config.toml
d_shared_expert = 128
init_std_router = 0.0217
rope_theta = 39100.0
Below are experts of layer 5 (counted from 0) of a mixture-of-experts language model. Rows are named router (the router's row for the expert), gate (a neuron's input weights, with its number), up (a neuron's input weights, with its number) and show model dimensions 384-511. Each number is 200 + 40 x the weight over its row's rms, rounded and kept within 0 to 999.
After each expert's rows: a language model's description of what the expert responds to; "gets" lists some tokens that make up at least twice as much of what it gets as of all text. This comes from a sample of Wikipedia text that the model never trained on. Tokens count by the router's weight.

# expert 6
router,259,163,178,163,231,209,245,247,215,215,165,178,192,163,150,129,207,173,218,216,160,197,154,252,172,145,208,210,147,254,177,138,157,220,172,182,219,183,161,223,237,251,270,198,206,145,218,142,278,236,163,172,227,209,204,225,177,177,225,161,171,158,148,265,219,235,214,242,259,289,242,225,199,252,290,219,237,232,151,212,227,189,198,209,155,239,207,272,228,231,187,189,184,190,168,212,235,189,200,192,211,181,191,218,187,184,216,148,198,256,209,216,173,198,143,228,188,210,203,228,201,199,207,188,215,213,226,221
gate0,250,189,185,187,234,223,189,205,156,148,246,281,135,273,209,125,221,201,204,258,108,165,239,253,176,198,112,199,138,197,180,232,249,231,144,246,217,271,125,249,152,227,162,191,200,214,185,203,236,230,159,247,219,192,227,229,158,125,190,202,236,200,285,175,272,158,200,169,164,171,212,228,136,192,193,140,245,241,271,162,236,257,268,178,194,226,160,213,240,231,254,182,194,195,189,186,238,211,194,149,155,139,264,215,197,143,257,153,172,258,214,157,199,132,278,150,222,176,194,113,271,128,195,200,216,232,183,217
up0,230,185,165,174,199,193,252,216,187,153,212,240,170,247,186,183,250,254,227,273,106,179,200,201,239,156,134,193,168,251,168,242,241,252,189,205,211,262,224,198,178,181,164,200,217,248,216,238,246,212,239,218,195,160,216,207,189,211,207,177,259,173,308,168,202,136,165,201,156,136,196,244,129,251,119,150,157,262,224,195,208,181,237,147,167,215,155,219,198,230,230,212,202,120,225,178,212,229,137,155,164,157,254,244,211,169,240,194,139,241,176,152,189,139,284,184,218,171,244,186,213,128,137,225,220,205,207,250
Articles and determiners
gets: " a", " the", " an", " first", " one", " no"

# expert 32
router,159,197,208,218,174,144,231,271,247,241,172,231,245,200,189,208,143,229,225,146,216,179,188,210,234,206,258,250,175,172,177,193,231,156,205,148,196,188,212,210,212,204,193,184,179,167,215,226,141,208,173,97,226,186,206,281,216,174,258,218,178,199,163,222,230,114,248,215,209,218,246,189,135,190,281,158,172,158,164,222,192,186,156,175,212,158,183,273,222,258,249,201,243,259,239,209,257,221,164,162,231,296,213,154,126,218,177,233,243,166,200,201,228,246,174,157,176,178,211,210,198,231,245,219,151,223,158,205
gate0,229,172,206,211,177,169,206,164,216,196,224,239,174,188,181,115,134,251,116,226,191,235,202,181,137,99,235,151,142,165,203,214,197,253,197,179,195,158,143,192,183,139,252,202,179,188,208,234,201,225,207,156,177,183,204,191,185,183,262,276,170,125,209,264,223,180,121,153,202,134,254,146,159,218,211,162,204,196,220,224,243,277,257,202,142,157,121,225,212,126,195,201,164,194,207,161,205,210,260,197,195,171,167,239,166,184,172,192,190,141,235,194,254,237,198,221,257,235,168,127,233,161,269,274,208,257,192,176
up0,229,213,246,167,261,217,194,185,205,255,223,213,200,271,212,305,208,206,246,183,134,249,190,149,264,145,228,204,234,168,191,270,147,218,204,233,226,224,258,190,194,188,134,240,228,188,220,257,252,228,237,159,191,171,168,170,269,161,246,177,236,243,233,170,207,144,154,224,135,159,161,219,211,199,201,207,181,169,179,166,208,191,174,199,231,124,136,200,217,171,177,148,120,129,200,128,181,262,150,201,155,206,188,217,230,213,184,250,175,202,159,205,208,219,149,126,260,220,209,223,263,91,182,258,155,191,174,237
Prepositions in sports text
gets: " from", " of", " at", " ", " between", " in"

# expert 38
router,167,182,277,202,216,249,202,161,209,202,304,126,173,203,203,185,202,221,208,197,178,199,239,148,151,192,277,177,213,94,227,245,194,203,215,126,208,204,171,191,217,184,207,183,261,180,228,175,268,189,240,229,222,268,213,220,146,202,203,222,199,188,175,144,187,240,116,247,161,218,204,200,284,163,195,184,169,187,147,209,190,195,184,251,178,201,251,201,150,213,251,228,191,223,228,222,253,252,221,194,258,160,221,234,207,250,251,150,192,164,251,239,171,182,202,195,217,118,289,260,191,212,170,142,167,197,218,110
gate0,147,153,167,180,147,163,235,216,206,224,141,147,185,184,176,191,286,169,221,189,186,150,128,164,251,191,258,235,203,175,155,176,174,268,230,149,136,234,233,217,222,233,229,173,210,112,133,152,179,116,223,195,212,235,161,204,150,165,251,195,196,231,219,170,183,160,192,211,251,165,221,215,300,256,289,228,190,187,123,123,187,228,165,213,251,142,291,190,179,239,160,200,129,203,199,131,226,216,181,211,150,193,53,186,229,249,282,205,276,221,196,235,258,190,183,219,245,226,262,170,184,196,171,168,225,175,141,195
up0,197,226,139,207,137,185,209,256,229,169,172,197,201,251,239,174,228,168,194,248,289,109,236,188,275,155,230,219,178,178,162,157,242,315,216,237,208,161,194,239,240,197,246,223,282,140,102,153,162,197,135,197,212,149,210,161,179,158,150,225,156,192,251,186,232,163,168,265,207,182,208,194,197,239,188,170,195,230,177,136,251,211,136,236,259,200,254,220,161,219,125,188,179,106,250,221,251,188,191,254,211,198,145,214,151,197,280,219,272,220,159,279,249,177,163,275,279,216,249,185,150,265,164,177,177,265,220,133
Table headers and roles
gets: " |", " as", ";", " was", "'", ":"

# expert 4
router,197,190,227,158,165,236,232,186,216,194,167,293,99,211,188,174,218,143,177,239,223,182,228,119,143,228,172,211,224,190,178,184,225,199,232,189,174,232,213,181,141,218,236,238,150,110,282,289,251,224,186,213,199,243,181,199,290,225,194,127,115,218,178,199,104,237,217,240,119,213,155,253,258,207,227,193,195,240,230,203,241,285,226,232,220,236,187,229,205,195,238,237,239,215,173,228,170,189,175,227,256,199,228,213,212,203,194,235,152,121,210,169,246,183,221,259,160,163,151,182,221,231,164,223,241,237,252,180
gate0,235,262,185,112,225,172,177,193,180,193,189,214,175,171,165,189,206,179,127,186,159,301,108,205,223,179,182,174,189,228,173,178,209,166,180,190,151,155,210,249,189,232,187,189,163,206,210,247,194,233,144,179,187,208,199,201,263,162,170,239,251,191,149,238,252,156,181,209,199,299,233,181,200,226,199,226,195,189,216,173,202,148,182,163,187,199,200,145,144,119,212,200,233,148,100,171,185,164,267,273,152,202,229,171,222,206,186,163,207,226,174,249,163,192,227,172,219,209,230,214,204,152,114,170,197,223,242,175
up0,198,239,182,136,185,183,184,188,157,247,195,203,237,158,173,210,227,132,163,232,166,225,100,142,227,177,193,243,191,198,155,187,183,159,179,174,167,236,270,185,119,249,251,190,170,198,250,215,227,188,163,208,165,122,195,202,218,205,151,195,251,217,198,224,136,155,233,192,172,266,182,251,209,207,237,190,267,206,172,155,250,184,202,193,188,239,207,165,139,170,167,153,173,192,94,232,190,131,238,178,204,195,173,146,253,227,166,138,200,201,153,246,181,232,244,208,212,185,225,221,188,154,178,172,239,234,228,134
Word-internal pieces, places
gets: ",", "a", "/", "h", " there", "e"

# expert 25
router,203,152,169,149,201,195,167,228,103,200,210,131,186,166,236,231,207,223,190,206,150,243,161,128,154,215,222,255,232,164,178,153,213,201,225,248,195,202,210,167,171,186,243,232,220,196,204,148,178,225,223,195,246,178,210,160,204,160,205,191,198,165,262,188,231,291,251,223,238,252,204,241,228,159,266,206,249,196,231,261,160,185,300,143,220,179,229,243,198,190,200,191,202,277,247,192,165,167,194,212,172,244,212,220,188,209,223,213,174,165,130,183,178,227,239,216,142,196,179,192,192,168,267,156,178,235,254,222
gate0,309,138,169,189,206,172,191,125,165,210,179,129,182,219,233,186,219,133,169,224,235,223,247,215,267,289,188,208,147,218,222,190,209,165,254,260,214,255,240,229,227,160,136,198,204,214,172,285,230,245,280,223,163,196,261,217,158,207,166,179,176,159,127,209,204,209,196,101,157,192,261,187,233,244,199,214,198,173,188,237,186,242,204,255,195,191,203,208,226,201,212,239,249,158,181,209,198,201,188,146,212,180,204,206,138,232,251,165,137,243,152,223,230,214,228,245,203,224,133,173,195,185,196,242,185,243,217,199
up0,158,236,238,240,256,261,258,161,219,115,234,205,193,224,96,201,207,137,225,214,184,190,166,180,142,133,135,201,209,119,225,167,113,250,211,177,207,162,204,174,195,267,270,246,223,170,242,246,178,169,57,141,183,164,157,137,221,141,203,201,230,190,219,149,229,231,171,296,179,254,204,200,274,166,218,143,199,278,218,149,144,179,192,172,268,224,210,161,249,161,245,125,185,150,257,178,244,183,252,223,196,161,180,246,208,127,215,249,211,166,225,212,173,106,199,239,191,175,195,196,220,189,219,160,217,196,148,208
Release and credit words
gets: " by", "-", ":", " of", "|", " was"

# expert 11
router,184,221,246,248,269,210,228,212,114,189,159,247,204,220,183,213,239,196,197,286,162,273,264,104,129,219,129,242,209,155,242,163,209,268,213,251,195,148,220,234,275,171,163,251,221,154,186,161,194,176,199,131,219,256,125,219,217,195,202,159,188,151,239,191,181,261,259,187,182,236,171,265,242,264,188,213,206,265,281,221,211,115,222,212,144,178,135,193,276,189,183,185,197,245,180,254,322,198,219,209,245,138,285,192,236,257,128,176,105,211,201,175,247,141,202,215,226,185,288,217,185,288,176,160,212,87,237,222
gate0,205,124,190,194,116,206,219,141,238,217,202,222,133,191,218,257,209,193,226,204,161,201,212,181,147,236,191,231,197,220,328,225,220,218,244,241,215,292,171,156,212,159,171,263,209,184,262,198,229,169,175,159,225,198,148,197,294,154,185,177,182,236,202,170,210,187,69,176,254,179,222,195,259,184,195,207,249,180,264,199,210,164,84,187,222,179,197,117,242,175,155,218,188,122,240,162,235,240,199,145,247,242,207,244,176,154,197,160,226,202,153,180,208,185,190,205,193,261,184,209,188,251,206,176,219,223,226,258
up0,180,178,126,113,128,311,251,201,216,209,213,224,188,199,225,279,202,184,230,249,162,243,201,231,186,222,235,239,168,241,272,198,216,212,214,158,204,298,148,199,260,183,147,222,235,222,233,188,188,205,189,155,144,155,147,221,232,162,156,158,215,270,168,203,242,147,87,215,214,211,161,198,300,247,212,249,197,275,218,192,178,184,112,113,189,236,164,163,265,196,150,170,153,151,221,250,241,162,175,191,250,191,111,202,110,201,222,234,206,218,220,194,205,184,140,151,173,251,181,220,158,308,182,235,200,198,212,227
Infobox field starters
gets: "-", ",", "\n", ":", "′", "°"

# expert 47
router,213,212,156,249,195,198,239,199,155,164,228,284,150,222,210,193,340,212,180,203,209,220,169,202,133,189,240,195,253,216,191,210,193,122,232,208,198,203,194,216,203,206,188,138,185,202,149,233,153,216,207,230,206,152,228,129,241,209,193,246,129,239,220,272,208,137,167,209,197,209,138,209,96,181,260,204,186,218,168,273,192,136,264,234,145,241,196,263,178,277,249,216,169,198,285,214,204,188,254,142,229,221,198,141,181,220,199,204,244,259,102,222,248,156,215,189,212,287,284,248,138,119,227,322,241,192,144,246
gate0,220,168,159,173,207,152,203,158,215,218,208,161,213,208,130,201,109,155,168,151,256,218,209,171,226,146,206,208,112,107,195,194,247,129,126,232,248,207,216,228,211,226,254,171,140,210,213,156,166,188,150,265,213,275,165,178,269,138,215,229,176,196,148,249,234,161,134,220,246,189,204,181,150,251,299,243,276,114,117,203,227,261,179,213,155,208,179,209,157,194,111,184,166,196,223,166,179,283,242,225,138,191,204,223,164,165,166,247,219,257,234,172,226,203,183,136,155,150,155,182,240,155,200,290,205,270,161,203
up0,182,246,247,184,168,181,204,206,222,182,201,217,204,195,189,235,283,278,216,252,70,173,214,243,201,188,227,211,294,226,236,145,173,239,271,184,117,239,173,186,180,180,149,229,252,156,177,136,266,279,270,162,228,125,260,261,235,216,178,109,201,241,184,222,233,222,275,129,167,193,274,185,217,160,170,153,179,282,226,217,187,174,207,183,239,189,220,218,209,195,268,187,191,192,133,151,253,152,127,178,187,221,185,219,216,210,267,176,225,188,156,147,171,239,236,225,220,231,218,185,175,216,171,135,184,178,226,228
Of and linking prepositions
gets: " of", " to", " for", " with", " in", " on"

# expert 37
router,195,223,239,141,122,243,162,253,232,175,205,272,321,240,209,220,296,248,245,178,162,178,198,182,225,176,218,210,202,182,214,237,220,210,225,266,252,195,198,213,191,78,186,262,152,202,156,247,224,166,217,154,169,177,230,243,165,197,238,154,229,198,172,129,197,212,246,201,226,144,177,185,189,213,188,215,209,203,255,140,178,191,190,241,222,118,173,212,219,206,140,221,227,185,219,194,206,137,206,201,229,198,188,205,157,237,166,178,236,221,199,232,158,212,164,238,224,198,194,269,199,184,209,163,160,167,199,229
gate0,189,184,247,256,169,193,172,216,198,253,205,267,187,181,233,204,298,255,233,274,100,284,145,216,211,224,161,208,166,187,130,229,256,166,207,227,197,205,229,206,205,157,145,203,292,219,261,173,208,201,191,164,180,203,147,195,193,206,116,237,212,241,204,205,208,170,228,176,130,241,198,197,189,226,225,185,172,217,183,221,193,227,156,149,111,205,199,258,197,219,193,191,232,225,269,200,160,162,229,169,166,215,201,77,229,204,192,85,252,234,178,236,257,165,235,177,276,234,219,214,120,299,182,243,140,196,273,182
up0,185,246,168,184,154,100,214,273,279,171,151,222,234,156,256,233,199,159,237,220,259,235,241,145,211,206,222,185,238,226,235,288,232,173,215,135,223,158,221,201,184,142,270,199,210,223,208,169,239,164,213,209,167,206,151,165,187,279,218,257,191,208,195,210,132,229,183,252,187,156,183,213,199,244,109,156,168,168,234,182,135,224,182,196,151,138,172,152,184,174,226,289,197,177,210,169,226,263,234,227,197,307,187,228,188,148,174,180,223,249,158,122,196,189,200,227,220,192,261,218,211,282,248,155,202,239,192,256
Leading digits and statistics
gets: "1", "2", " ", " United", "3", "0"

# expert 2
router,179,194,170,226,182,248,175,77,273,142,226,244,216,230,186,174,144,145,219,218,159,184,179,210,177,227,162,230,190,150,157,182,114,285,179,215,218,220,272,212,185,168,120,178,174,160,191,287,186,205,182,175,165,221,242,139,259,241,265,204,245,280,217,255,159,220,249,193,229,251,219,185,222,274,223,199,224,174,200,282,263,252,218,215,164,175,195,186,248,244,123,210,160,234,158,209,228,202,217,158,174,266,234,170,235,149,193,275,279,218,179,185,187,123,174,232,247,217,174,176,194,176,203,168,212,226,234,163
gate0,221,140,215,165,187,208,223,125,213,226,258,281,204,201,166,257,175,103,157,189,180,292,215,193,213,205,261,293,204,234,213,166,204,173,184,163,163,296,189,203,193,190,176,292,230,262,186,224,194,163,192,220,127,212,243,231,196,201,200,223,193,175,162,248,208,240,203,167,264,149,253,210,184,167,197,233,165,212,190,189,184,236,214,173,235,238,170,166,171,146,222,158,209,205,182,172,224,144,192,163,212,148,247,260,231,207,215,221,231,221,199,92,187,223,229,264,201,191,245,210,176,113,215,196,247,198,163,163
up0,128,234,200,221,185,190,209,261,183,175,170,150,197,201,219,164,180,271,254,243,254,168,219,218,167,234,183,135,161,163,162,235,214,233,241,235,182,85,168,148,188,151,246,191,176,164,209,203,212,230,199,167,295,191,201,220,279,172,199,215,213,266,235,139,207,121,199,228,147,264,163,165,133,234,196,180,247,161,206,216,228,152,210,200,198,150,211,171,298,231,171,201,211,188,211,158,152,216,203,254,191,223,162,159,264,143,137,191,197,157,139,299,235,149,221,147,160,191,167,198,241,246,132,184,173,225,206,271
Sentence-ending punctuation
gets: ".", ",", "\n", ").", "\".", ".\""

# expert 45
router,319,201,194,207,170,219,207,177,237,162,110,219,165,180,236,191,189,153,271,242,172,257,240,181,245,296,186,217,196,149,123,248,144,217,138,139,205,245,233,172,225,220,178,277,108,230,190,248,162,231,190,220,151,194,193,209,179,139,212,182,215,171,212,151,244,228,119,158,264,250,216,118,208,175,168,203,157,218,235,161,233,181,191,274,198,201,138,239,151,171,80,209,206,228,294,272,175,178,241,169,222,208,213,262,141,198,219,207,234,196,226,208,278,215,219,133,231,254,232,225,152,227,195,188,199,191,225,185
gate0,167,246,237,218,162,212,189,228,235,218,147,249,255,172,172,248,231,199,231,225,179,250,162,256,228,153,227,175,212,221,165,191,189,205,169,98,165,187,176,242,266,202,132,173,192,164,202,206,201,74,171,218,146,241,212,201,197,149,124,230,226,171,223,202,188,251,224,311,134,214,155,165,228,236,218,140,146,170,196,176,237,166,185,125,193,179,251,204,202,166,250,165,188,309,240,172,204,204,188,186,195,177,173,187,206,213,140,237,258,199,228,168,207,254,221,237,244,289,144,185,168,242,135,160,279,167,161,224
up0,165,258,196,287,134,204,150,209,242,299,178,214,227,233,194,206,193,134,201,243,168,248,148,213,187,248,166,261,215,213,182,184,137,210,149,164,180,181,165,243,213,229,194,179,179,181,242,219,211,134,201,218,230,221,249,235,253,145,141,218,195,130,220,140,183,225,211,238,101,191,173,188,211,148,250,174,156,181,189,172,223,200,199,121,197,145,251,226,248,196,218,200,236,263,186,220,100,171,209,211,151,223,166,178,197,166,173,238,213,161,218,194,195,182,203,226,248,279,207,173,182,277,190,172,237,241,165,269
Coordinating conjunctions
gets: " and", " or", ",", " also", " &", " but"

# expert 42
router,207,201,287,162,128,158,167,249,289,239,183,231,223,185,254,228,209,183,256,218,191,147,219,150,151,198,168,229,157,160,188,193,188,92,230,184,255,185,201,235,253,174,281,145,171,136,254,160,263,149,211,206,199,236,228,176,236,94,243,152,203,211,186,211,192,233,216,179,174,197,219,196,215,239,176,183,177,226,176,225,135,235,207,218,161,218,236,261,172,202,192,113,157,251,179,160,238,184,129,191,219,266,227,87,210,233,212,148,222,204,221,189,218,190,282,207,197,206,202,220,215,219,267,220,260,240,202,169
gate0,239,211,152,170,221,201,291,207,212,164,236,227,208,202,200,166,194,109,192,144,259,96,120,218,149,184,183,162,125,213,141,169,145,179,172,151,252,219,206,177,188,187,214,214,199,250,261,142,199,194,238,228,180,190,153,146,190,270,248,180,227,314,228,172,164,186,229,308,176,242,169,167,238,229,155,197,227,222,197,169,172,251,240,133,151,177,222,237,187,209,157,218,214,220,211,255,221,277,231,207,216,233,225,166,227,186,287,216,163,221,190,272,200,207,287,166,154,219,229,213,147,287,240,225,207,299,211,180
up0,247,253,158,147,235,186,258,217,224,143,186,179,182,157,203,249,188,96,201,154,182,154,198,201,159,226,188,178,148,212,109,112,212,200,118,211,258,222,155,146,207,224,238,192,218,209,271,195,167,187,208,166,146,265,230,168,173,241,237,234,227,229,234,222,220,222,223,238,206,241,228,148,224,250,152,178,206,204,221,126,192,199,205,167,167,150,227,203,195,244,205,245,168,169,196,227,172,218,227,182,126,157,190,188,226,205,250,237,191,178,147,235,176,187,228,177,231,236,240,201,179,267,232,202,168,208,202,221
Sentence and phrase openers
gets: " to", " The", " the", "The", " and", "–"

# expert 39
router,190,210,137,205,160,175,175,253,210,189,127,211,237,283,179,184,197,151,234,155,211,203,199,189,192,183,176,218,173,255,210,166,157,120,150,172,224,147,205,125,209,254,179,244,223,170,219,178,231,184,212,196,196,191,177,189,180,208,214,156,130,180,248,173,287,223,137,213,198,210,221,234,238,234,203,242,192,226,156,153,171,126,194,243,197,195,197,165,149,238,139,227,176,161,175,197,187,171,191,229,233,194,141,167,193,215,138,211,295,209,166,215,237,270,245,286,212,218,173,209,198,226,232,173,177,179,96,202
gate0,147,270,243,172,198,217,108,211,154,177,230,154,159,172,257,178,277,228,272,109,229,224,198,138,252,209,212,106,264,183,187,226,184,186,245,221,155,293,204,187,255,227,150,207,200,172,239,121,231,211,128,252,274,98,160,201,159,191,204,203,186,165,139,214,180,227,136,235,185,272,151,201,220,196,156,210,244,216,219,192,246,189,147,214,198,182,257,227,171,196,93,214,237,131,200,134,235,223,174,222,123,100,209,184,253,143,223,134,223,219,163,255,159,210,204,168,126,212,170,197,197,144,212,138,129,214,167,210
up0,217,97,140,189,214,220,287,229,184,238,223,249,218,253,127,210,128,228,142,295,188,198,184,235,157,228,180,279,144,236,262,195,231,195,151,170,242,138,181,212,153,159,219,175,239,245,187,216,198,134,203,169,145,294,209,155,211,195,211,195,238,252,192,240,280,211,197,128,218,165,265,185,188,200,268,228,203,210,169,206,190,177,212,239,182,232,177,165,218,196,270,174,186,260,217,269,200,164,234,208,235,267,189,175,124,231,195,268,173,181,222,176,139,170,203,193,255,216,226,222,206,230,199,265,233,219,214,230
Trailing digits, quantities
gets: "0", "5", "7", "8", "3", "6"

# expert 14
router,241,109,243,291,269,181,212,205,193,257,215,198,172,223,203,229,192,158,226,165,266,135,146,270,214,199,263,179,231,202,172,199,213,239,249,214,241,176,257,255,174,207,281,222,205,239,218,286,244,174,191,256,240,222,212,194,218,228,145,203,210,209,175,184,279,219,139,225,190,219,180,243,230,214,223,205,192,208,210,168,204,262,177,215,221,233,236,143,190,279,219,200,250,229,129,214,174,258,170,189,153,177,199,213,198,195,222,232,205,209,193,193,139,200,158,214,268,115,176,242,249,208,206,216,140,270,232,190
gate0,202,155,244,222,244,236,267,183,209,216,174,155,211,192,160,182,263,250,173,223,222,225,197,203,224,198,174,202,193,211,158,100,250,163,207,226,192,160,245,258,170,166,174,220,198,188,153,123,185,185,185,178,132,166,149,169,273,166,220,194,158,199,194,188,196,269,171,180,145,239,207,184,216,260,204,214,160,157,192,171,196,237,189,249,153,174,214,164,158,210,87,209,240,219,195,172,255,242,187,238,180,320,199,191,163,262,273,193,200,185,200,183,255,191,239,171,161,282,194,150,156,261,179,190,153,222,215,231
up0,206,167,151,228,152,158,177,211,155,208,176,217,218,255,181,270,214,192,230,219,158,218,215,148,162,248,260,210,195,201,274,195,147,216,235,152,182,190,170,81,163,171,189,178,222,212,278,213,230,222,202,230,249,211,199,199,154,208,150,221,279,223,176,217,226,156,171,211,240,144,249,250,152,208,179,216,190,250,185,214,172,235,231,145,230,184,191,218,199,188,222,159,180,242,261,181,214,121,217,160,192,158,170,237,232,192,132,218,227,234,196,212,183,174,185,235,206,120,263,149,220,123,214,194,192,169,168,141
Possessives and apostrophes
gets: "s", "'", " their", " his", " its", "t"

# expert 12
router,197,182,213,228,169,237,222,170,233,263,180,211,215,257,133,174,93,179,205,148,228,216,243,142,203,257,157,191,176,228,163,203,226,236,215,234,266,106,250,281,181,234,189,250,182,175,196,242,321,247,176,203,208,161,259,249,187,304,155,171,134,174,224,280,169,195,189,218,161,195,220,204,203,166,323,279,206,180,174,232,215,198,212,168,133,201,194,220,194,235,146,217,276,196,148,228,193,162,153,155,168,211,207,219,187,197,186,224,276,229,216,174,185,193,131,242,160,224,142,247,117,239,156,173,165,205,121,163
gate0,243,170,146,277,214,205,136,240,206,222,226,189,195,255,193,202,172,222,209,178,208,187,151,291,170,262,182,234,158,260,208,181,189,235,239,233,191,197,129,215,187,167,230,193,173,192,285,242,216,231,250,169,167,206,170,209,182,244,233,161,229,105,230,239,211,171,177,235,263,137,252,205,257,178,249,203,220,247,185,217,161,212,232,257,148,205,161,225,279,145,194,152,222,202,181,217,139,217,195,202,230,227,236,256,183,269,276,230,223,108,211,232,226,243,206,254,171,198,199,232,154,159,188,230,152,144,211,224
up0,186,192,213,130,214,190,238,151,197,193,162,241,147,183,234,194,213,206,165,221,134,232,235,102,182,150,201,192,210,127,230,272,210,174,209,118,177,246,223,160,148,250,171,245,249,268,182,198,166,128,142,204,199,239,149,169,213,162,165,227,197,272,188,132,166,196,155,212,160,302,151,239,183,219,160,196,152,178,270,166,198,180,197,109,246,175,236,206,139,258,172,267,180,191,225,188,248,171,197,195,179,225,162,179,255,149,179,204,186,275,167,156,180,171,206,179,196,169,176,235,224,246,269,151,231,251,168,216
Numbers and list indices
gets: "1", "2", "-", "4", "3", "6"

# expert 36
router,213,246,220,186,160,275,177,159,172,202,205,241,149,210,219,141,209,182,273,236,215,236,219,237,192,136,171,243,124,173,144,136,210,98,171,188,208,195,281,154,202,213,211,257,248,137,197,150,173,179,263,158,265,192,215,97,182,149,195,225,219,199,211,243,137,251,130,185,150,158,185,146,230,178,197,157,186,103,227,214,119,242,150,155,253,176,230,222,239,247,185,133,174,192,218,226,175,244,231,159,227,147,240,182,136,197,204,161,308,142,151,125,246,189,177,229,134,189,222,210,184,206,220,252,165,185,154,213
gate0,180,199,193,185,240,147,180,162,164,187,133,147,114,163,222,142,172,292,189,173,230,158,219,190,197,216,248,282,213,217,217,173,213,199,233,239,165,198,245,219,236,209,150,185,214,245,195,230,196,182,145,176,292,172,156,245,231,174,232,239,199,213,156,220,207,242,181,204,205,153,167,233,163,208,156,248,224,211,232,145,226,259,207,202,165,215,119,187,156,157,167,278,128,159,124,277,168,196,225,169,229,188,242,186,155,249,141,232,241,147,221,210,243,222,173,171,176,167,182,229,198,175,202,209,134,162,219,160
up0,224,189,182,177,219,247,244,183,208,204,288,229,273,213,149,267,216,119,188,205,223,168,139,209,253,189,131,100,153,198,191,283,161,197,202,194,272,165,152,163,184,193,277,267,207,154,181,223,184,242,247,212,85,196,240,182,212,213,194,190,227,172,175,171,242,189,252,198,206,190,227,196,226,192,270,121,157,215,146,256,185,196,174,209,186,181,223,198,210,227,246,134,257,235,292,167,196,218,158,240,202,227,176,230,188,171,230,236,190,283,197,150,180,183,182,246,150,207,227,221,158,272,184,216,217,247,213,284
Opening parentheses
gets: " (", " ", "1", "(", "–", " –"

# expert 1
router,228,207,150,201,215,210,173,195,223,231,208,161,194,102,174,214,276,205,168,251,211,286,198,199,179,206,252,207,160,158,199,159,240,190,217,179,161,190,199,169,201,140,152,231,179,142,265,206,129,226,155,130,222,175,227,150,157,214,165,199,154,177,220,266,248,227,287,223,205,260,185,254,154,139,245,233,218,278,289,167,245,162,235,199,188,155,221,200,200,201,151,229,130,161,190,235,285,159,288,209,221,174,201,230,193,200,222,198,221,277,167,245,223,206,191,169,180,172,220,236,189,238,201,227,198,187,212,208
gate0,228,272,178,122,234,204,224,190,128,185,162,155,155,261,202,254,180,201,210,227,210,223,141,216,227,176,122,177,185,173,149,244,180,218,179,162,210,120,234,195,254,194,186,203,185,164,210,231,225,219,262,159,175,239,195,272,231,190,180,156,168,235,227,198,182,224,193,194,194,193,119,164,140,249,209,218,232,235,167,183,274,96,246,259,201,223,213,187,172,241,233,207,232,197,198,194,247,217,163,177,235,68,196,203,238,143,262,231,273,193,247,257,205,162,270,173,223,175,243,165,239,191,144,218,231,242,287,207
up0,250,188,240,239,128,224,213,150,222,177,134,193,255,266,182,228,235,182,243,132,177,190,134,189,184,145,229,227,186,152,180,282,247,223,226,263,214,170,206,236,197,151,231,216,125,240,209,183,92,251,162,251,193,252,240,252,268,211,238,177,241,113,204,186,228,145,162,251,202,187,212,173,219,178,248,208,210,205,138,184,209,174,262,236,207,121,183,266,231,185,247,263,222,235,191,228,206,227,213,143,194,192,190,259,140,208,212,202,222,183,116,182,261,221,246,175,211,174,253,248,167,176,128,186,202,200,206,325
Copula and auxiliary verbs
gets: " was", " is", " are", " were", " be", " has"